python train.py --num_hidden_layers=10 --experts_per_token=1 --d_expert=320 --hidden_act="swiglu" --normalize_top_k=false --routed_scale=5.02 --init_std_router=0.00902 --lr_router=0.00113 --optimizer="adamw" --beta1=0.95 --batch_tokens=65536 --train_tokens=283500000 --max_steps=4326 --dataset="wikipedia_en"
Below are experts of layer 5 (counted from 0) of a mixture-of-experts language model. Rows are named router (the router's row for the expert), down (a neuron's output weights, with its number) and show model dimensions 168-223. Each number is 128 + 32 x the weight over its row's rms, rounded and kept within 0 to 255. Numbers have three digits each.
After each expert's rows: "comes before" lists some tokens at least twice as common just after its tokens as in all text. This comes from a sample of Wikipedia text that the model never trained on. Tokens count by the router's weight.

# expert 15
router:126110066175187166157165100174134088078170174109158113202135097101120151107181188164141075113107161067105093109147073095159137093160126154124109125136159115143075136120
down5:184079106072135125109142158149167139117173113085073094194129108156162139131102127204150130085121170081143176127127100133102142111125128117131102141155146080085122133150
down6:098157107084106147161087108190152150123178114151122178097155185070128139091087134104072207101072165129097157147117172083106158083151083107121105123142102167114082122092
down7:085143008106117091143128141084100123156147127106134117095137099091083082111100160135093112122142138151064155158109102145121097163147069168066097118123152135122128155136
down8:086108103149067187156124077141080053125111224153165132142112107101138172120152161064123155060140124112110168136164116058105100130096056162176122146149189140167101141145
down9:129173110088186125080085128107095084168140129145123102155135135184124129156155075121118169085184147140162094125139124141082114168107110132106153204120153098154150129089
down10:141111087138136071082144157129122095159137155137139159136124101185134121115136132118133086161135172130107162122134170175134118099128137118113135086093154124111145106189
down11:076080176075120104129097152122121150145132145088121152102076150189122149110152101140148098093097088154110107172101157162114113152138133108135178118144121161112186161131
down12:126153137130203107139092126117134132046122107155090121109063135089120112141100049083157115103139139137099057195149116167149180140161123166140124121171163134082132120133
down13:138157130150124145167088118132089117140112136078111096178131130096153155125072114096125072098121154136074120091153117124086172100114103075095098084091094152156104163098
down14:127097163143129124103102174091134168131142099112089099169146117160232055123106101124169198126147151136149199113172110203107121131156128153112095101144142148175137202101
down15:126112129132144174100220115172169126196105101143087122125132171087172133139129167073122113012194113106179122123140099154079158154142122132101157159151172000079087136123
down16:111037126116133138113164120144119061153192183148118165117110148176063143155111139053139166069127166132100130124144104155143141109159092118096094137113113063190130147088
down17:142153188151173163061166131177096127160099108136150183140133164137112158116143115107148096111142076157114075135163116133107119108141155130129102122127146144078140135115
down18:107104114104179133152129175123065121166146168139101104164127085105165116069092141169135144166167118141116127149126099103131112143113120142125111092121100134142025146099
down19:146182175159141113173082174145106062070189152157102158120037082080156133115131148116132180151178065147093209121133136115141166138131117126122157133136184190096209125157
down20:111087185128107172070104142178162168166087119088115125135127137120081116108170109140102165184074098153129137116096136127110115170146149141140111102098041139132161099123
comes before: "-", " |", "|", " -", " /", "',"

# expert 0
router:099132121174112105139155194138122116121116127104108207102146180122108078150150126145156184192088064129151144115081171119122119114159120132139103156070156121093146155176
down5:130128144166083152108095107147162124133104090204107189086134117123124126118141135133140115118128091113141129079127099149142122178115114098116098157190118156144116106138
down6:135081068092106169138071120165114091136087134100105165072115197136096154131137159115109154088151091069135147128137093138162158161080132134106123156137168142148136112147
down7:166139083154083178126159108154156173142095118135104152136182164139103083163098157084137119146137116109122153124089108129117122116081116136176081130131160092142083097153
down8:170142105121093138162138067115150070090130124143181107117099132170146085152136082157120154153155194145182135138149148097141114145058179146073149139071120171130172119151
down9:151121222132164123147082132103132131066114099085148080113117135138135061113161088095079147178162091082134119174165122112144171144017205155134127115123138132147137131143
down10:104172176121084098195155145106111157127075089144093065179078112124161021098157109160107122137147118122118137105116128109131167146063167179163184130046147110120132107107
down11:169122078126101168107095160122115143202116136108143137116138141146134141131127086162073170131126151135184116198109093180164135121114133185153141054118155172064097084134
down12:125184070118138090051129140127135097138123135135080133126145098077143150097129191118184127138160120104112055113100125140127082091162086171072160082096123093182197156137
down13:146142136167140095133140124158189118134140101168159091160158131093142184113150162140140119089176115095144099070173097207201204135117193097153137111130153133149152085094
down14:092123086128148110145122137122137059114155134126164165122156119080137139144152158195122115093118096129149147107085175193116193134114124163075165102132147119107114170093
down15:151094044128077142109113142081132111178104120105142109184131177147131185034059152129060063143113103133107127148124102136140075169107066146143129121086163169143086158087
down16:154179096129166066150117159184088130157160135147151155100137083164111127147155171186133130157169149145159091117143157155196148115167160100149123155118121099150132136118
down17:178145179124171103068169113134166149077131168110157164140067049115063137154088153050070101183148076156134147171089118124171140152152129087170140148104106129127168154116
down18:042096116115127156090083182085135163102157110125141137150122083130108126108104092109154148133140176134137114139130129145105139177175159103107163124088144164108152115153
down19:124108141115159089099129163087184127112129133088143137100149130113103137142132166109108104114132120113059136067103188154138109150147102101154190178112164134126128051124
down20:128127189233105117117177109181154119172136127138126098151086081102150060127140068094115138147123143094120170088131087147160118159113148117169153120108092117143105119128
comes before: " of", " for", ":", ".", ",", " with"

# expert 8
router:112180151155109089082165153120155144065138102150121172116135116084144162116180055156125132113133106092144130067197153164082142131036105096082164103076146075169149139120
down5:077140122126088062117095140146134145124076098142051106089100151163164150100137168096174066109139113148106159128154131197080167150152092130143126108145133128094098101081
down6:172142215139166127180150133152135096110124146114193142141179149153120107138110123078118132142071127102128141137122157162151129143131099128137157131129147140184214138103
down7:165071255135092068155102159085139196116133117129177135105104153110143127157146126087117092138129116207100149075100162105174156177171170141175126097160101166080141100122
down8:111128137185124157126111079134115009164135104094129129119123168076119146131119116121146112116120166145142067147138095109143067100140167122104145087127123135108036107106
down9:083175147102159165084164106061120139162119146101127134128141137102162128088143097112128116149101182072117187205171168114124132131100112169131150116114098157105120157172
down10:069096079120109193107129117207117107157104093159132102121143122056157132169114157162142069095137165127145090119170135104144133105158143187116111075122220136125133089117
down11:110097185092091128108193127155181104141186076116177106097102154144102111101167098135066131121135090123125106144109105073100124170114100114139223109134091131108185118083
down12:205071143122112139121174123150089142110118125082153065103066114143132115089177150095143154110160156124161145156107096158119104139116142113175107164081137094111151062133
down13:168172244142121104105089180153137098126162097127085110107108188182171090154139105132115147131109147107138088157171119113114062146132112130127105114127097095099192094092
down14:088076168092109113130098108104099170100178153130126099138114119143137124148100135129166142111112118182136165118197140136124168166171111172092152162147071081136175147124
down15:199117126114131143084149196073120087130149150128111123110166132143171174085135142109161114147106167112154070119129164242154082147153131110164133090125161095152099076109
down16:126120216061144109125115130164111155186086122114159115115151147149152128123075170139084139161109133114099160115134113120152137103072150116097157166116113169171092089125
down17:117082172116104162078140106048172126164132121116088125138152167121176109090140174083103093139145106117131114154210174172020134095190157167116138146152165131087131106148
down18:160132167083100130139124141153144144153169208124153165122088149072154152114119083124141114114082149137057134150113137150123163050141141155152174156103033122138141172094
down19:113163130119185124118149141117120100164117126149130146106130111139125177127104155127124139153142157151160150134084190193056144098101117063132147138118142138142088150123
down20:168184103174182077171140139130139118136176130082120102117167147126116126131093134088069103127116148084147150115161122130032145136151131184046130145093136147076129087134
comes before: " the", " a", " to", " in", " by", " on"

# expert 2
router:141107147160108159125111131075112161126128066085147115130143162146147155140034106157092134148169183129122076118067095107110106115102199124145105110134112114092160128138
down5:120115103119148148106116132125144122188138122226095125129063190117152173102205171137145143145142140202160148137075096149115092129089103154118161156119172130106142181134
down6:089125196159094147123132170097103081139134094110132118161079127122161099102117129168123120135107101166134085120163115148055128132083157106117123169091111125142200155135
down7:141092111102179160116150089076097146086089154130112083105093119120060133097119128095159133128089139139146161109116172163100105125201118175163139144170092137116082133149
down8:074091048125154129132102136173155106145141114138155132159179113177101136151134104115150131118113170147135157172151110143101176119198165124111151105098148064171115160161
down9:125090141177089169112153138182152056154181112113117160163067111132134179132108065153065182151118163102143117134122066174090107165132085114126050093098091068077144093134
down10:163109064146100179136074117143113086161125130144104134163099153139101184109084128156166131112077142143127158150106137142160191122150123068095136131101147109095105125111
down11:149096160066127148120159142133140153121038136176147149131159089137153154215110126078146162133133095111098160194065115107163090098138137142091126112140140149083116113121
down12:182091143126080214122132181150091149090138180108075136154149144127024140190120119170086160108146151159115169099118122135058135130093088153120135176121147104141170151184
down13:106155167137131124077112133132174110076142116101174143126149101112125152115139139125061158108140120129121116123154161184115110140131233164065111123144073112139175130138
down14:146083168108113134146080159073106105109076144098096183139163128163149150128105181137079140106118114135151109116090165157092123078115139102112139099118139090071183170139
down15:113136042138129101086109233153139156148146148108114169056107099127113124115114136155109132135108153121190149131135113113139108117115196109085082095090129113151192130146
down16:123171113131165062140191014127188103174127130143062133144127130117181224196099140085095106156156171097034177161183051109093144077081092106159118163104123033100113092153
down17:056160103099101093138104171153131165182220147161099112184115095112074169139154101114158069122107134126148133116123148161125120159118122111112105080138111089140062121105
down18:127113110115142146115093138228109106074170137224076220120123097186106132130116111186175140121134169135106159125121132093089157115173141166137092089154135129103142178138
down19:188117201159193101124147098179118165065190165163120127154114170112092129147183177083179109087102090119124182174168137152116171132108059144119100174075104116108167007098
down20:137127073045109131149101105117074096129159130169098109177121119079111077153181142109156110062118125156168097141160112103154143063102172120157110109099117154146114121138
comes before: " |", " ", " •", " 0", " population", " were"

# expert 3
router:133136147101100136158094118134123189190084126110133086136092160195161145116092135119149146133141117171092130183105133110066097090106121057129161156207072189127125119122
down5:144188166122132121158202149090138133126127120114101173005198099079123132134116149105124107135142092070145146110112134111133179149125119112126113188130146176100156064085
down6:148135117091123110110140178126149144177144172120118178095159176110139104209111157079169214162073093177174156103091134122108123105057163127142119112137130153146113101087
down7:093178032166135146123121163090102111065197097108096101205141104132057120120178123135093097103113079149113119117103144105172133159159112112113144147113147118149122152138
down8:117153172118131161132152103133077098134121105153154072159104088145146104157169107119151137110154147125108082124086120136162097104175138139114149084145129129157168142133
down9:099145046138139090106129118075067107134112139095127147146123124129122127137127147096140107152148130121102091150158092135140151124175152084195122140132162117159003096128
down10:122136106121117127163134175173159173101150103122167156143084114064067132114105178112095119125149129115106157123139114099115199163090117131149146137127144145142057145132
down11:112216075116150101166085189118119099110111116098124077182128157131163123106117141165163170144122114123187166120163184101143105149077130076136092171143107139185108107174
down12:090092136118137134148167129150062104103174166145144136118170103086124155153108124113134195067131119136120109124114091072097210206156071154194063131094112127060139120175
down13:136143155113164149129148188127111079105126103119101149085145218176107134204120128112157129110142114125186073130193133111108141126162096140116094194151119123060158135074
down14:160159076158138095105151103141110144123189116097137101116111104079130102144139113087083214119099142121196129045121098104127087161104113144193143149140174104158086114137
down15:142088028106199139177121153143161128091136130123172118098113125159135149114103126189159135119210119117142206076161149084157157130173135125120147162121139125154106100160
down16:147130067136108157166136118105165094116126191170149141077117113109072154159174129116107097182153066093117168115184128082150127112120124147121133122105151062135101132137
down17:141098074106147098158137139142136127099152134115118076121188151131186182133118127118149097136107136112177139114099090116115146111133111091146118121150108148141084112082
down18:077148156136146073124144138118108105129129107143173176140101119132142082156177156103114110147201142148107113072144090148129155114139159158160150141138082148127087105133
down19:114129122162158097127064132120096187174136142093095106154149122172122128132104099154107120049129174130121095075136102148147127153053160121082109152135131154089142087103
down20:115181210163133121162160132157086147116159095068202124136105177107179141129141139078196164129183140162122104116195134111152148137113166102177091125146129175151168198171
comes before: "\n", " ==", "==", "===", " ===", " also=="

# expert 7
router:135153118083082093087081189075128140173086124167090141062129174163119113085107110118075127140157113162163170129123155175145146161128140126134151118108083140084151137136
down5:188193155180159147127150136154124134076152128122158080095137117118117159125063149101090135102119111087113138103113167086152111092146123122152119124133098139052158119116
down6:104125151159170178124110093075105135102156106176128132147102073101122122114116101111081074112165145114119231069163129104169097095083132146128123123083112202129097147084
down7:112168123106142150099161159153093098144123079164166155125102085081135100077138153133138208139156130124062146136134138121193107133158111141103090128128122130158142124125
down8:207091154147058130160136140166125137174150132147132126185131130102141142178093155130178142075158129145127090135094140157125151164135109143122157181161144076095094149127
down9:170137076153217161112136063164130095146199106200125152105146119165125161111118158161125125097106142094130105152089082096086112142107117159081108127139103088161112151104
down10:090132140127134046146178184133151113151165144197082112148120068141119094140129120198143090146159109169121142167171139132160161131144094183164119133084172123141066095119
down11:168109153087062112128116115164141201065100110143132039143136140150112134154138129109149117116134174165164118125129072153104210128113140142148114125150064104089109121056
down12:086122073132153111160116072146133121079117199108136144098079138094124187153113125093112123123158103123115146128109151054087133102121149103120114127089129135126127195105
down13:187163133053156126147110105103153149128097139176113137159114168150126133103131085088119137093107098134100170152135191135103163148143129125162172154129087092100114075098
down14:134088185156120097166137158136096134121091154091172202098095158127147108152119107132104076144130136174083172142124165101153142152177118127201162168163134181127147121103
down15:165121128161092174147131115145126159112099100149116146168121097108176146114152131078142114118077119114125143103123059153141113152111114133139111099091115151129117143214
down16:097107140183079067186124111156169117148149104102200136126117139100107131171123176111071129057134195121098053094125104140075112152095059069176129085148122125154095168184
down17:080141082109125120134119119109066178141178114107165114124119143126111123101140150121087147116094107146067113112149122136080130122141158132132089164104109150135071149163
down18:096157088163160091091172172085145085127114106106127185103110065124105092097124136135128132125140138080156143135113133110184126100101131080096126137155083069167139140072
down19:127149108164102114125120105111149154110151080116099088124053088157167090107169094101172153130166136115088124103133108099126100190142190166116135089110133130096106146103
down20:082146160119107113097110127096115138180103082100137179189125142132132088128131170168092084114118111142142123137121141146125117149199155141143138162172135127095161125187
comes before: " the", " a", " be", " his", " their", " an"